config.toml
n_experts = 16
experts_per_token = 2
moe_layers = [0, 1, 2, 3, 4, 5, 6, 7, 8, 9]
vocab_size = 12896
norm = "rmsnorm"
train_tokens = 227200000
steps = 3467
dataset = "wikipedia_en"
Below are experts of layer 6 (counted from 0) of a mixture-of-experts language model. Rows are named router (the router's row for the expert), down (a neuron's output weights, with its number) and show model dimensions 0-255. Each number is 500 + 50 x the weight over its row's rms, rounded and kept within 0 to 999. Numbers have three digits each.
After each expert's rows: a language model's description of what the expert responds to. This comes from a sample of Wikipedia text that the model never trained on.

# expert 4
router:510451414451473424479502438531416485666462474411508531539490551562451438526445497510524519453489491469419625471586489492501567473490440490618512460447540420533530564536605580444526486490504502535459532562447516428411466503559559588455437485470455463501525509530475448465524521476480521454430512471451470473552489498429469591524483471574568506526480524510439514422431489487452503516491517590560427565492462478547521475521465547475473428516491511482535539514540432553479522449565641406571446390584534479520595570402495547372493491538529549493549518525451548473519546486528422436586484435499490444500591417471407585489504533514508496521487523511475471517438428545528531458513534571535403463579506395586547535561475561514479588433420560516512481509498516472486504485553496
down0:434454572465535479498518408655473511534519517450605426432549540526520532460498478574613499573488481502448451498632422467483491546477425537454477501565491551416457467576516393508512572509491441486610485522540546478504430557558510513537481454553482509514417504518537432479408531556457486490477498500488551497492531492522551432536445502515435475512501595565493505525519506525505504508534386433484419569446586524464591489512491448555535464466546524567513440458507562516430431489411488511468514597479485488524466469470444442489434457516439379598480543613507504532508513449512530479424533555495568479515591413558520467487499422532447473496433515504473536518570499630499489458536464440469501450545490589369508494544518458585524455556517547498487509591423435577471533525390455
Description: Taxonomy and foreign names. Mid-word pieces of Latin taxonomic and foreign names in species infoboxes and lists, such as -oidea, -flora, Lepidoptera, accented letters.

# expert 2
router:487452467447505491439407460418445524491513508484487549417575599493482529532483500505504522451386512598544511496611491533487486501574527516506681477507490476516519493526467605509500417422522527539477468492556508568527528488515540528470526551508551450530460525487417511510615469466546439477481528479443576513606492524509456577466545501545552499490451403429437592487424468446434487458443463549535595556520518458504521527527495453502559467528471527504553557446558502630524388448549644443458459486459469412415546521484491609550452452584472518510554539562577546492484486644505444427522463482469427545484568476527512550514482466484450549573561466468453379482480502496485537529522555588500539463535492423529523487564404486481516531470489485477518473468568406431430473454444505
down4:540581462476575523570502421599537477510483462482533479451540432399433482462485438525405450429440482439483432522435676540470562483473472492480493392542483456450532463484465450481530531471459505480468454532541582467510509449501527529473585609554573469442477468497512506614553550534496463580521545567464537406513466539424477537407469495439530509489441488542426430424479445477565428500496570373439527539478566471475518510454427508471491572453464466544522552477570627498556474461441523449461624434452493470395485490492431494476499598508484544548474453535532527558480551495494501474455490518530569479489531381499496478397521412525523484506591464555581574494541469515390416519474535550477464546491445474456497469563501465475531511534566476538527374536489480532521431535491488
Description: Numbers and word-starts. Digits inside numbers in tables and coordinates, word-initial fragments, and non-Latin script bytes, e.g. 447 in elevations, Bre in Breakfast.

# expert 12
router:493416472543564464516434468487530559553485504521541419442539540536374553558442448481543462528436502545526541518530496473428562521466551535506476471491579398490468531554539538488541474450416535530431529578557575419548457545539627547508448558525566452546447515546513497424568543449523553476445567453468561445501419567396521518470477519551586533479486604548505511425413465500419525527437439548521468615487441522533514544596531486492470478514474543568452501456491560552463415482521442468526476389546457420495531552499507548513442467491483486501448445622512532430474405517461476504526424399536406437509546471460420631514512500512505532519551513486544451531431469566507566555519575646552495513504580509416560527511474543478392508469560536527501586518486498495485534484467501
down1:496532463554517513502527537495502510496547501449542545516565518448513510563545601546471478412528521525428474510462562604453487474430475441551461540495538514495540532495486429529485509569512442542452580457598572441541468432441400557592567444525488518498543536488491497513422564516531563485486497515552450465611544503505476478523512443548545537528495641558557568458479560496508489520516451469433489521529576490450441451456565476515492459423487571435472525488614490507457449437466441500468465442511521481431423569471473536564513527439504442473496531508447544541453486540489583507555448579566668420395459473642508470515493495505475519480432567446489470512430493588555507415460529550489457545482544556568506436362554494476492487489514571605467582523570504561436622584567542
Description: Table pipes and locations. Column separators in stat, election and census tables, plus geographic words and coordinate marks such as north, located, ″N, °N.

# expert 0
router:488462450524552520564359416491484485542519444520485450448496558510482455457540428495517565563464472573439571568591427449456521502509473612501462582451467426518540568559569469494481448449569456529466528549520508498534453543508553429541562451490510567487549530520485447448506480413494476429457561480480473467554401530420516599522593556609535498512444546493397575479425471426420541527543495532586601582427479476551565559539458545468493468571545554616445526467551523507466426400557496503517415475571543532438476577474503554479483499520550512533476479508588506413558418548540487450566563466469529490536481452472457537563420532558430586570519569519504432481478425508584472543484544483477434484566533430525587506490484524496473431434488501558526601471543498479509452468512470
down1:508567486574564449393482529507629527568411526534505579499517453555535491498523437452532422469467486413510484458575493609504499428450437550562526499586510495569535533543445559436489549544522546495523551505553508532421470525528574481455535481535483439457462545544512466492565430548601518517396524458470478414467500474514496529545515454510604455514437561511429601478508528552498372527532515416402481438466562457491555488482474462440530480457485446498450471553493540597533508549477540448553426417498491475515594410472571462505493545502512434538438438493434460509566512568537466386468463527473505567536489505462466535551514398458485533456565546533567388516370500449541523432502495542546548613524589554451508479534481457444427493524565537466521434520469465416565432535522438
Description: Determiners, conjunctions, punctuation. Possessives, articles, conjunctions and commas starting the next phrase in running prose, such as their, his, an, and, commas.

# expert 10
router:465453451456467471449408452501432541528489453431487447454626538499507484453403483462544497547497392565468500509605481502444545470457565605565617525442580462483537561550562528520532510455503502535500522534549494437468500559473579546536494506453495443458540556504510459479548455472567480486490468422484579449481446497533480568443549529529476563489447548500447572395402499465412516494436491579448476591470526460546620513609532559447509523469567521554570549517564592489445432413543577477447456526513527458465502581579432534470473451454526538480563557617581470457575456558500439408505440459488412482504519478450466465514423411525458537538541510464467432488476401548542584524477525565534468455515551476480477540388489488470517502446477547446417555475586476469466490475463538
down0:487429524494440451508481418633515468480433447553460508536597525550592482374539501583496607465477547551483427470547569483558480462444456468492429500573450545483433522469482437421500509524608472622471648480451539527422459534501495415546520504475518512458497509505396450487502453489536445524564585440505512417484579470568519500524490504502452473491496488547467468477466446502471446434446445559439416498553581482492454478429499437580475437508542488490552539525571504518542524513499525485432576534554554525507500523479502510478517530525497575500616431567553474435462510500475468505501454574484552454569629470599435483491504494554455556470528465570494507544504468441480579485497390515418391453432457509344534568510516515445551544583445531473525479541422516492560465542536517
Description: Common nouns and suffixes. Nouns ending a noun phrase after the, a or his, and suffixes such as -ation, e.g. crisis, family, environment, Party.

# expert 5
router:449489500476533516491518419410504608569550528436476471404581555477483513468548379453514498543491478532414457528549466493475444552492526615505587385396515452545568542600557581476454560451490532490499503526548615377552566542537543450563476433510527549559520490473426529418514418437513542479435519499479511456538472507566429512474506503557516461546510525491402533463462551496461605540475458526473469577546577470509472604616544504471483505556596559473495487557501538648451443449498610447460488560483509454580573581512502540442441429463519549478547457595573487504525461518501439461562515549500492498452554413442467537511480626445464559534562536499496472553476457536544507565520526549452483477477499508516511473490490564470588550467508523480606529483496460510446481485512492
down0:435525441562506528541321455347500524577572472500572477450464576510426509517487510510616503649517457546474638493545521483410482482498454516510518478496478490523492474540507654453491490439508446582442510549598552359494499480516578545483453468514536548488520521565463515477610455452516521475404486437433536468531540559489488500511486514577450498479506491532451584475424473448427521502499543521484482535504543479483540527548509515487497542496477523529590563499503507569393370462561496427498496508527526411501485564470569543460467465604524562454576474572517525417513423487555426463505556444509474549557551421468455477569476508489420552540478513433483466446487488504542479567497476512536464460488462526583564530499426588524438478501446525479439569442502484556419443498474522
Description: Pronouns, word-initial pieces. Pronouns he, she, who, degree and minute signs, and opening fragments of ordinary words or names, e.g. he-aviest, mon-ks, Pul-itz-er.

# expert 15
router:477501507490488527506409447467482444531489538467445461449510505529489570520425460489518550564464464593386486536543517479414536556504469504601628492471453468597558561584497618518423456468528503502384497548514457465460441478500567506532412454467551619488584501531527439455537430488428516460472543422579476542472500576496539523502454488613470509559483613528484572503467486418396525486434588521544566559409483461542472493521542502466463521480529577448569595549541527451460422478507438441540498513510492424463564507551530557472510427538450458449455492538517580527531501575624485436566436474444463500504487428506432547577412437588425574565553484443449376465444494530543551490484578510526450469445492494522519507430540524556516503530491482485531526432504529530522435544461517
down5:449498461474514460530336491449524528545498492475518498440550597472468516512483467447551490618450537532445497619569473479477586490506490570506529504513505433540549578548507557461463498449483444488506517511548554427544506511463596532501439459538549527524564588530464458451562461491500578500406580495467552518476489561549470450471500508512550518572497601490462519409499482428439515471458571506546492620448485466517508502596482510485486484511578484556538618461551564477453276417565444513522481401489429524498555523477494589463455452524574546504482519564501599478524469575509470520557441405487463468510545475469433549549453549567467578523526498485456511494430399517505537490557544425514490469554570457540585545452518484503485458450495505507595566480511485455354497445516535
Description: Spaces before numbers. Standalone spaces before numbers and dates in tables, plus single letters starting words, e.g. m, M, -b, and is or was.

# expert 9
router:490444489520512527513436506496486567577544519488498509519474501528530482485499559512559507545510480541455545507586516528500537459574438535577580438469530457539511602598543542498454509581480439508482601562517494441535419491409588427538467476542504568537551551491509534508455457445535473447438529437488554467500442492503503561477544440492509580584479435477413609400430485410427575577429452589542544552421470458566492537590480519432452484500564482475454501492541485563479347518520454485531440505531542498384535550473579627571487462493521522508545479547520560479542385546509435463532559432411467463486561471477456549510430475529447579568522527447453403443507478436454561513498454420542494456594541444420554538496487509474542510513528575505551501466533544402414487428459446
down5:507470483479468482532528453534504467473436424544570405484487483468464457435607568566580568492452507550519489553505453545608425485605500417538456522499455470484448590545503462506566532374493480416525511481611496436506484475546461443501393489476524516491497431537432526487495425519607478407377522472455412483522487498525582497557499585458489489541434531490494530564430554458423473490533444493463551416378471422491534466441426513482585517493645460439419497554398473508501502532419534507524530530585509544487562478528454490518622487517517503448522471585422534428516466421502491538568586459397494437522534479477495513441574577508433441485455545499515449533454478523440489475477429563535577471601468501469503471472504465618483476493495508442501455510504498490443547433479483
Description: Punctuation between numbers. Periods, commas, hyphens, en dashes and slashes inside numbers, ISBNs, dates and score ranges, plus the verbs was and were.

# expert 8
router:497496545452435514487482466518461509564520423452552495473596583494494482469570524573577554589459497489464514440454487501490534545530486543568517505508498449533582513527610539416474417481540455503478492489587533499580430540515501533600494457463466500502577518523537438453600433443557490445498457437489564442487442541446440559511498582506519535478444538492495527427421496496465503567385463520577619544421476486565625516537551565480429572524488480521491500482556526648505496415590465500538524424547528519418536525415450544396471509570509456494551496524571503441478421513524448471478454507515414441488570502552429557548523499495483531623620561525524362467512447583509509495524525556482407479496589464536530509412500600566481509436535476476446508523510494467449442475472535
down5:458476557518427455524490469451424553557489521515518471515435518599509601410458497490535537548479528363489443527440505513564504537479433479418577531564495501502528454547512524525544484587429431443508506431556549604512502514550518449500448562511470490438433575429493504579576405557403486502456427415476453465440476559480449636433524537526482528508504483422555433519409452465532450486516471421569463476502479529451489492507562441495495551520593437488443570414504497520513572547575500443442571425498440446436409506399494509501501575471460475530488403454525560464482519421526497506401534480443469539495489561521504481521445560493514513564461475554509573400564406500464508513530453522516492515431486606591449441464473546564451603504536533442496479497431467464605541494414529
Description: Digits and initial letters. Single digits in scores, dates, times and coordinates, plus lone initial letters of names or words, such as 8 in 9.8, G in Giant.

# expert 11
router:506435460525525473551522422487509469538562484464479420521555493491467416575481446524508573560484509539504589585511496529474461518481427595512543412468540478543543522528500573468516471496522455534513532553442488502460429496516548538534344501548497427484586481516460434542554448472478601496486509400459483437569425597505515565486543456510465527524464549481468499412395529454451582490368480538497479560491498468559522592576507505427483523514564542495499500533531419600432533470454520433537433534522514464407464580454474570469519504498525439468609469580580484471549426576577425503457548513570533426508513442529467573504531499568485500595483533495472469515509436619519564435448523556597577440588513506425581537516481486471496548457486526450486567467550448529479573399457596
down0:535515590478525475510433380450558559497489455617510565521516484483475616568570476495444459573444537539568531570528373585518518499509514563510625452519434407502538554492505575450527549463556399520546522430510463411524454542573527564467507516514428635502432534471588494531521508515476432468461583501470524432540411524513538479468475464569474506450563433446507503523511490496413460455525609461497544475530419611448571442377561537541473471558539633543546470520515522457557493494587545545479526577508495492495472511491476494520450540594519533578511476472632535500577411507501469546541546483536441494442518473499482430450401516509488483526476470592507439482498542493541493450477453578558455502472514495534439486502423540572520506443446446489552532541485560484520426505479554
Description: Foreign name syllables. Short syllable pieces inside non-English names, often Japanese, Korean, Arabic, Indian or Slavic, e.g. Kh, ak, ya, ō, ik.

# expert 13
router:536437492422539446451466514536540495575510432536527440480525491507448483529493516507578595502420541522533545526569534430458546576511500602526578460562546479463555597614562596516470514503524420507419482528562502441510536517440519486606489427432530489551528563497414477554544500475586619408494508387433514534443360433570485564479508538536546500530450548477485531460443449336440488459470523573491518558551564436533530496535423538510573526499562533526525475462512589532418430455451610516489364503543493485521537563480530498429448455543516564496549464546566530568532496523501437447507542445470510526500512524445443535579477466490495537557505492532494473464504494589556546476555562529517501539504561475572468471406452542419454469401565501471453502467547463486429435502530478
down0:616470438514417621524563593602477463483487431549482489520526541608513604478522513531469551522440440518491528501504449523622475511435580514485476480567488550463517571516529341537465465433442526348458512537565538428521508544559480528512583456516559576424494570463542510530501483445516455488504448463406540508452500470580518434581520407477500408476529395446504569540501477551438539516562478476466467559478497526490548560547532538523416549555504508470524532431477502417534493573548469518479474400481480568467541506534419554476480406479467462449490539470489505528562448490538480423502470499591503459420473493490544388494488561421471450414550427519501579544588427476518480433539488449584458494443461480431529430478476520464501535478533572452489532495516530476589463510419552
Description: Media and date words. Month names and media words in film, music and game articles, such as film, song, video, Released, Label, plus word pieces within titles.

# expert 6
router:526409469501519431428394425467465563567507432476591456447567493559511438562517498446486522516504443491511516539518530523425543548463443549484572474523574415463516593554489547563544508489552521595508560507523530435546473600475567500532434504501502423542509581507497420417512493404538545472490496413460600513515421465442465515510580513509522520493429555443458516403450531481461525556521456507536521479442433460508572512566417566533544529460604513480479482477516531488449404506491554467524528412494458526471568658375522499477441507575556459456548476509572612468515464489587386447543484436426469515425508504402512537486477583555545497480520599510503482539475498612524483561581533501507518512513541496572520496483505555444483514392534624489511533441505484516408476480463476
down0:444449394522462455562437471473437491466495568487453522515486599538446577462455553505551473557529524516552495511459553536513602468444497552418491453494491497464398504470576559433587497514469494509456557505512568456526474519468583401472567525541596478442466511449519496477544463514547408501528564526431497483452513448457503414464548528463579473450468502478450551436533400583549470476453553457474481502459406609509506540480477525565545394600512512584434480425467529548489441498500423508541527591572527467465470538505504497557570502513512552458516488578499495528511438526462394539472467511531555541574549477502589424548422488494561490535495545513362501471482529377512475456559439375444486534527578585397540561458636454572481491552473550507544462535532488432567547521544501
Description: Sports teams and leagues. Tokens in sports articles and squad or results tables, such as League, Team, Championships, ENG, Men's, loan from.